config.toml
num_hidden_layers = 14
hidden_size = 256
n_experts = 64
experts_per_token = 4
d_expert = 64
d_shared_expert = 0
hidden_act = "swiglu"
moe_layers = [0, 1, 2, 3, 4, 5, 6, 7, 8, 9, 10, 11, 12, 13]
router_score = "sigmoid"
normalize_top_k = true
routed_scale = 2.5
balance_loss = 0.00372
balance_bias = false
router_logit_norm = 1.0
router_bias = true
init_std_router = 0.0237
lr_router = 0.000449
vocab_size = 4096
norm = "rmsnorm"
norm_eps = 1e-06
tie_word_embeddings = "early"
optimizer = "soap_variant"
learning_rate = 0.00273
beta1 = 0.95
beta2 = 0.99
batch_tokens = [32768, 65536, 98304]
max_seq_len = 1024
train_tokens = 321500000
max_steps = 5042
dataset = "wikipedia_en"
Below are experts of layer 9 (counted from 0) of a mixture-of-experts language model. Rows are named gate (a neuron's input weights, with its number), up (a neuron's input weights, with its number) and show model dimensions 0-255. Each number is 500 + 25 x the weight over its row's rms, rounded and kept within 0 to 999. Numbers have three digits each.
Before each expert's rows: a language model's description of what the expert responds to. This comes from a sample of Wikipedia text that the model never trained on.

# expert 12
Opening quotation marks and the first words of song, album or show titles, such as "PTA", "Take Me Home", Opening theme.
gate0:549458502463518499492521488473517566530481505486468451534471506483469545495501504528488525462503499462495514501510477496493473480553504489491464448534503477486499521468514506506510495523482498538536473517501492491509525521495471521462450531441523474491464491442516502493509497544472531510480518515505483492536498475480517516461490481495485508532472490480511527506505475515506463532479512524534489545481518477489551474497474486485523510494509478539501471527504543504505468470555551484513496488483489522552490544492530577489524510479468494489492503488498473497488526494569504502502511489483498482503482490466483484514501536503496504525519526470531536508463520490510447530513484499537500541529469509504555483471535474495516518491489494525446493463519516504481463493474510
up0:542505483475486476523518510502527514536466514460477465512492479522463505522465462500498521497506494508486495508524491489503538536561483512497438485501534474461487507488509531518526522441468519481513488513477505471525480529479468536501477525445510488507477506504500501495479473526497506495516527528526487497490481511478509512468536487508491511503476503457431468505485495488524414524494482514526515524498507504474539505555482476518536546521494496488512503489481515544534502493528511493503478512503472531501517499517556511493492532460485502500478524473503470493524469464554504507444534511474482509498513487476467461500513528485534480535456455455545495519496497509527533521508512482529493533518527459496553508492533459498510512486541459516470536474525485502492534526478535

# expert 16
Commas ending a clause or list item, plus colons, semicolons and words like including, such as Mozart, and Order:.
gate2:475541482530478474472485540487507513484479480517463520471506480541523455511521499502444498462521483508521485546521514479499474493479511508479548496516527536483476491508489472510496479519484532496560518518489514494480462504472504491510477549478510487506485522479489466507499501512507526484497498469561522518480522486529492492475494524520505495506534522441488514506483508464522529488513525533508510521521530471509502503474500501528499480497515499488504482480458496477472558467510458488511521519520500484448475473428486499537435491505500516533471519523529500516506490499506481483466487561459484489438560503474482491463470500524484538475513496488502556466473502501493440545489556490500504493522512471485510510497465474473491488492528510497521507483539524499448435511493471
up2:496487506479497500496491501486499516535500486521479500548524494465493515533534492498539503494495528528486519451509478511514553531510500493539518507522472465544516493494549490488506488453501499497460490504527523497488527492536497495520494517495482493496510492486505515486488503478473476503500515559502501424518497503442509454563455498482531511497422469505495502461529502518481475467509512499502474480502488518461474467480528507485541483480491506526541516566481522507506450455521558475504506493476488519519522540550521469490525528530488494466508475512496507462489495509495518524488506518516505506531495540501485539502483510519523474510483490481496458497517509490514537490460484524457508503480497510442480504526460500457484475463500557512516520515495497514478515439537575

# expert 43
Nationality and occupation words after birth-death years in name lists and biographies, plus line breaks there: American merch-ant, business-man, politician, footballer.
gate0:482481502543481479462475500466497484531466502464466489472509476535518517492493504483520512544521500569487473553544501493505502511521474510523518475505470518509460522524442495484471507475501511492497495515519521504535455474530546527490486484477533505538530524490490497495546534545493469479514501475510517530494462493568502494492515560473504527480493476488474517528449498494503540462481459472483473498520520485545476492498469478538496481473502502520467490487498486544440512484520522504517511543516495509504515440514496491479469508500544532492540466462483484529537468523516530454525540512477530509504469506506517508466468523501514526525491460523521467528523495522484486478499535472528504456476502494514495466528517513511470511532518520529498518513479533517476524518505538
up0:539497554515481523496526510511482475501473509503500469499464486526492505549454496510552537527497481457498482471471475533491491450508471510486494480456485534476521486535530519517532514470478546460538454457492545506489478535523459493517520480481478487481500509479460498503499483520490497517522480485513486501524498506496504468493493535536506490521547574516525478526478470489492512514519512485556506534529488513544480489460540510514483482503492509524488479491529498492531518485479523455499503494501470484541545523535484502521511477500491496519480457539496455468497512507503497455502528488484490505525485527463519511525454518505554451554511534480505508531461523534486528469498490500505466493506479471525500547492492445516536481486501489473522476484476506476507549539528490

# expert 7
Past-participle endings and nouns like film, song, series, known, located, typically followed by of, in or by: excerpt-ed, rec-ited, played.
gate0:504489460531526521545486514521497498506496503421475446505474495492457483481539492491484479557514507478505456507500493470511487529510510496495498493508458459550532483530515496508536449507501492518510463474501516460516506487464495467529503515557497464555481542536482528464498501494493538501511464484495528508514505476546496485453500512536516519517500491481461517525480496537454500518487487519528528519471490488554519482510495500463522523504521500537489484506459456527496498526498475493488470524532537461504443505506527499502474498544494495538508507527546453455516517455509571513506505488464526514500528523484555472474478522507509518545502460520480493515500505482521513496480525494529479520471524487502511521518520495485476480505490511556488490496505512501558497503498510
up0:512516487487521484522514471507501532496456521549513527477487510484526521499496494510544530503481500522497523476474489509540505485488521488501461510522487507468479517489535510510492529536497517510477502477517518515510498532533535470546437481460494550461528491497554513527533506458513470507495513518496494481491447518466496499502490490507525469473495491477515516511505491462476460461520548495455513552524477480466480472480482526479543460503470472485488500472476505489484519504489495514518475521467526502518486475504531441581547506470531478506541476485480558516502423472529446520521492505518483474523530492505475493498476485500466520482464495510545501486481501481506487494462486531444486550484523532478503539529547495507516504520487513465503505526487507491463487492511499

# expert 2
Final noun-forming word pieces, mostly plural or abstract endings, such as s, ions, ities, ers, ment, often before a comma or of.
gate2:499516501495523489481485467513493482506503558515519470482508485516467504506479467488546470500485469441432520506463521501464484465522509516535494467515491463490522465546464448518489495505504477505540476511516499495496489469512492529474529514507503482500500505474519464507484496494519513465483530513517508493519539504498497497492507487492490464519507470510508489504467480491515519456454496551507469476468504467566517495486491489487465509533488523507511477517521494490499551536522486473514479526536485494537497537483500533449492517472511538500470473495442449459511504534513501483523492490522488488509478488529518496505564513536466454472542521538512492480504534479472538501491483509500472488455545526519471507536493525516517431466535468522465475445483482496487467491538494
up2:504523473494485518497498480530477523493501480511506503526523473494464472477529501515478490472514518542550486466543504516492521545526468470505489518469517524480462494471493504508482506518517502507488548496520507448507540508538517493505483497487505519475484490547493514520487528482510501503531463528479542531483511465503493478507489489535485546475497510517489507462529497476498479531503501517502522509506484526501454520527518526498507504505499495500512506450503497517522416472479527554491544451497449476482471493502470460510478493508466515528539574498552500526510490487496480480453511446502506498561542505445512494514471469498518558542516480452449508525470498492542485480541506508493510495495475504491457520476520485490465543470483543513525504521541492531509519500478485

# expert 51
Nouns ending names of awards, cups, festivals, charts and leagues, such as Award, Championship, chart, plus in and for nearby.
gate2:494510485501505467511539474509527476502467501524493416472508489518486491505526513501488452540496475553519550490530478457525514518491456472499493461486495463513503499500558491485516532476503510499508507534526518485510525455485517487504511474510515478538502531546472512474526470483512512501514484452516498504497473512494567470480513486471442508497493502477464507509538499504489499488530500493545500556507497473545490538485505536522501514510483490526497495507455538465491510505524494453471517525455455461501509507491508457513497475505496538535486521479552478511509511468474474461534450457498526495544494502521489518479514487485561486499513495525523500497509526505532501500473513528529511544486534484450503531502499455526491506472537493490543475523520486480474477497488552
up2:523502455544480496523497521463483533488507480513474444492511464488518490526518487447473478494540498498493553489518517481531513487463521481531488505451501510511493507455494448482446539479503502490496543534516476500500475495469515502527511492524523471525557523546494525492517496491530502472511496496507556533497494526487562516510478490487483504485463486484470536487504523508542483485513477493486525498474536495541488509477499500539510483496510444472528508542485525525514514563507518486504521535477509458513519539538498505511488516491524512469491554466536462485501534467454513506506498508503498533468501516487528543512509460519518490479502516502558535509520492508480492505503514493506476540514521473481460475523440476523474480515463527507492442523500516489543486529475470

# expert 26
Verbs, auxiliaries and relative or complement words inside clauses, such as have, would, had, that, which, they, praised, granted.
gate5:519536481506512519439516486499539536493466532511488501533498501459495520478475462491465513531483467485559528498495526550504532501507517477489502488513511443470475509494474498504493475492515510493498476494537502517482474525476513543475493514501487517483484474528486499510517506529553522510547530494507502430453503533474504502462483490511522499500512510442531471560483479461504556460526487488479504543494512508489492489494496491522495554470482509522468544500489520539493515461530477527499526495497509484469504493528476489475502535481495520521517499489519561478532483576507461549508514478539512538494514522550503527535522485523450524499486501491494490466511519495500529495457493491509479504472521491454493513499516478484498495481507517483552484449500476482523537464465478
up5:467511492485495470516518536486508517492478526486498508498470513533477480521525505467503501456493516504472514497455496506505471528494484503526492502498450510515494475518485468480515532478510445513517477523482492482533534490518497467477491512515498466478522513483514479472528474541473502524495484505477480560512491505537458498518519497558496485519434516513529496498492526547513476499469484526489502463462549519511502517536521460489514494514546472463511488472498466489562492530540498491491489492529498502529504539465483499478479493528450479514516470473504460510475485482457544494501495495525523466496475508462536508558455492473537519504540516501520508521524460542504454475530495464463523475519489453520490475489477535506505499504512476533496486520545432482502443547500510

# expert 8
Pipes and header words in wiki tables and infobox lists, especially election and awards tables, such as Votes, Candidate, Result, %.
gate0:485462494505469504513512503506467511477457533535479463567512535512508531480514487521509496487482441514486476443510524491507493506469502486527504490523483485484463484508475449479455515476488545493520506515523492498469532479508499533505525533511477469525522486500510529530546499475523469534498492521468478513528474483489492475470491494524477517501501466525508482529467505476555478508491482464496525474482485466504479490489503520491508493478494501487563534474512522525527461528460503502488464471519483521498542487536466500439496535450499549460536505493523531514531458449496488544482513500494484473505517473540499504484440511522557519464524506493508489477503496487500460504477512551479517477465516487467465502489476520490428492505514521519457504483489520451514487497507503
up0:485485508466497514522497539469451510464517514514488464501525513522513547446487482514524550495527474540538429533487481494467481481504517472487472525505495502541521500465494478477456468516495498493507506486504511505443495459481483519513512536454462502496487496557501508513518494485482508475499518522476485457507454500504474515459530522503528477546476498491514492487491507456485485474490442514512472469506520450507502546476486520500475502499539515528511479532498527505493514533508487491488508477502482470519501513489471569459517522511475466479529518498511516547498458434509501516497520453497528495497533469517519486462462459473553504474489475520510503489472502455519501442463502499510528483475532488489494470517507548513465485496481523534463509528507497495464477500503515

# expert 25
Initial capital or first piece of names in comma- or semicolon-separated lists and tables, such as author, player or taxon lists: Murray, Klahn, Japundžić.
gate1:483505513530487534490520504519487534479486454477508547477500486472533521468476494539482488494511489483489478528497461434520484472500486527469512535479514460478501553445494499504533521472482512539512499532545508499497492514449518496467517510485498518495520513534495497459511484514507481482490466509517519493489485534484518468513516495494474502478561493525445509550499501551498476480501496484535488534509499481532521487472517486490459485524501541504440493487490536505459516505485506523458553547495502487533491496472453464480490487525507518504523476492490523476483445505541523485530532497497479506449516541467509519459484554478508504465504509497527538535520483507466499532495498481524461516464505512504524516558471514498509534501546454480529472529481505489476486540500477
up1:496483497500504509513466484513512471566485481550511488496471491514527457512506487507455455497514492504491506556466510492478455494483467507496487505459557474473491477479494499514485496538516493480513516519561468499506463487494525500469485500516515503487528482532492523522533504489514452498569520454499480545492499500468507514519476515480484483457489526505541471501516500516513481482512509502468510527493480483520494523519491472462480472528468456483541510504530501483457487510459478493494546463509515487523459507472520490515489529487423521513502482490502513501499486500491512490453502550522467479450503509463506480467479514497490529476518508533488516515501458498501525513549438510518543477496507527462484476493469546541522505533527497508464462485523477448534485524527455

# expert 31
Final pieces of non-English personal names, especially Slavic, Finnish, Italian and Vietnamese surnames, often before a comma, bracket or table bar: -ić, -ski, -ova, Heisk-ari.
gate0:506460473506495475489497542492483517510529506489512441523519459532522518495473503501489527490471504560488528500453531465514484526475482486482494474464434517538504498472530551467506482474457517497509538523500479535492519546486539540502506517503522539480545485504510524528437516492506532529499508507487545535478499538490511520519522485545481462478534513500480510507470507485495515494492532482473501488509500496496566500500503469464462513481504510542492499516446489487494476499509506562485514515528507461479526477529519508510501507533485510532514497525481547433529484475549469487484481503491490556508487495489480503504482543492469481511497488497501515541510477554497514446537518509440496509504544535491505500502501488492539498506517514486537510499520469464507498517459480
up0:468468500498514465509537500525469512523497506542476511469482520471479517511519469518491542462538514498527514465476517496528525484470450480493404477510537460557533486477525509496484519518522483527502515478477537490488502553507499497483505502461484475526504497540498488534513504524498524528492500512529470560483518534480507538490489499490552521462511475476540507503467527540464500477493533501504486487514500496489486551498470492508517469508508487468508511481495467504490465496520460527528525513495481532481482512523530529482489512559446512463498507521497512521496523519509541540530500504492541442485467486501541541524506518553532484484485483518441456484486522481487497505516511504512510486520487567508495471481521493497509532550517510487490478505465520498495490503470535

# expert 4
Subject pronouns and sentence links in biographies and sports prose, such as he, she, it, they, the verb was, as, and sentence-final periods.
gate1:533478540489470475495505529515508495515505495502555490544538519519585482511488514465502496515545471487532492492515520507542499461492512496508484494473499522474509485493518475499494497502495514484527464473513492509546536476474499516458504521508532480480493542506478490492516503445513506540511486482513500523517485481537501480521486445524470502503463536505537498514473505486517467526476477485528495515495508463523471467460498499510483532527459488502519490509505484472516451517550521467497502490557500496474509509478478516478493535498511486470492514507529537535485535538502490472521531534460536549519523470560496519487496496452483545497506524496518541514506472463517508520512484492487438503522446531486533514450480483471470541567508483448485511493510460469498515506486489
up1:535542480478510489491475496543521484525531475502508498525498505483490525465497478510525481489492531538456514486508504535468465494490506494488508521525499522482480527514505539522443510502497502548489549515484496514482497530528505500506513483500473509534501526472554500479468550539495500460506503565509470508470514478499514531451496489488528516514542437539498518494508480492472490471544512512498511498500492524484506522532510487547511514487537482489498504508518518512435532512449496452506517484473526492494502505509521495484488488538435511511502506517476492456487513461481512537486450463507480455499493512443526507482499455523515470503515531517510464479486522510486524464451500524497519528512502514519497526524511493515555506468477560570519510517485566541501502510531514

# expert 40
Words inside == section headings == and table cells or header rows, such as Preseason, Biography, Candidate, Votes, and pipe separators.
gate8:520500545484510477528459509541471487550487474518501497503509482470523486492482574465531452442497500514517493517493494494510482503469485545489503487564468487515496515505497454464542490550516470514536486502473516475514524518515532537508507541466489471465480482495473480470460510537502478478524510566518484508493491531498485474535504469490475545457482488535485455531491464531493517480505488490481489508505496476506522505529485528517509509503509544487496484535490524520513485463494529511466480551482461541514504582472534457512525498484454514486481454522514473501476511464491495512524522516526482507492526508486524512474541511513518499512528422518513542478474510460488512494462498536510493470511527489495506508520519505482498464490517480502505478476479496481501523473507495
up8:516533499518548486497499508531518546522456489514448455520502463490485486496492528516477481490475533505508467569494503464479460522493500506507508499501469508510481519544503455503547523528544479489500519490480478486530514518514521536540511506521472501476493482507467509479500458470520520491555551567508480497528482515532490504529529484511480525490514467510495517499501465507479503478515501502514529516520496482521515487496497519470505531476472563542508505485498500523513512480479509494450515514466547501428529561509475505484506508497453503483448487535503515493509547493529509534497525492492480503495496513499522518539517467511546479505503438527522507514512450463496504463471500520510530499506481488514509534504516475524427472501470458510486506475450497491521508537506467

# expert 34
Middle pieces of words, often in sports or music credits, such as qu-arter-finals, ass-istant, midfield-er, and words like back, front, guitar.
gate0:504515505506490482458506470523485503524482495486514498456539478547570515533494501497493510517530504480483504505542462484524502469477494428525473492520485526502478516487509512522522491503507508537529512489455510507480503483506480494499472527557467512531510525492505530510525459505538539516516467519531495493512488474525502480484532489497521462525527484555503498480473486525497498455467480484496548518517464484482507465541517479507492525483463522479480478520489532489485507528515522503507530513539508494528532487536492475459452520485479502465470511476484511502503479504560484465534463482468506495493460493507486503469453503486495490487484504512514482488461490471528489518446511502509478518487582537515498496513492518499478502511502458510556449523566533484485491571515538
up0:495501487473471486457478495507516512489493466476458482470517504551511478533491487543509500492515496474463461527518493501513512462462488458541527500524498549508527495494541493531497472484506500518495558491508507506433509537518505502513494504507469490502513478469503491478516473511465486492490501500559495503471557456514480469504543466524525491528482528547530493480490472492481502476432500432512501461516489475453482487551544528519479490462514497470507479521504513494535508465506543498500512472532485535521464500530502477493465490500494529459504536463494532492539507515560503504550465493489509513486488477548542488483455498502491497456489475513482495445487521503482508455469512500517505512509520516525465481502435511486482512491504504490497495506521456520490544510494525

# expert 39
Hyphens inside compounds and hyphenated surnames, also prefixes non and un, newlines, and mid-word pieces, as in resource-intensive, Elis-Thomas.
gate1:481495486525538525493504512510468495489540557466478469481515511488513496465469507537522482508525508451502470452508494507510499488505526461456506493472525484506449474521499525480496498501507455523487502554494500535528529532485560517502471535528516518490447518481542483497479511518470505496535471492492544559505510489492448475491483506530504495483490475506493479496487493503514537500485527451528517471488517479542484508524494505486554517487537517508477507457490544476445511514503485541476496511521515469528458508467496477490463482497538518538521520454494494548500480479534500550518506521488504492499475486552511518525500521495482530527511510597518514514522466527517458501517507478476452494499468481478503458485505491500471484473488522515500517472478472517526476523532494
up1:452525497499510498512561498498469450474493492498459460496532515480512461469497490543494462524543510446533477502498464518482470509490509509460479509447502500509521482548510517469512451470526501465481489550496515510508488548468520471517494532570501494444453509501488480484513473500480500495532501524526513517479488507483485507507522532509499490501503483522543526500508504508491492477484489454555457468509511505475501510513482515473530537524525459504507518476476493514493552516527482510469491512476518470516474483511480456532453508480517547517475531487483541533530526495466512501507467509505516566500512554518474485504488514485482520498509543559496503511501536481503467514480519466488478551524497510501489466494503536465515538496478487497514520469477499539478499457509485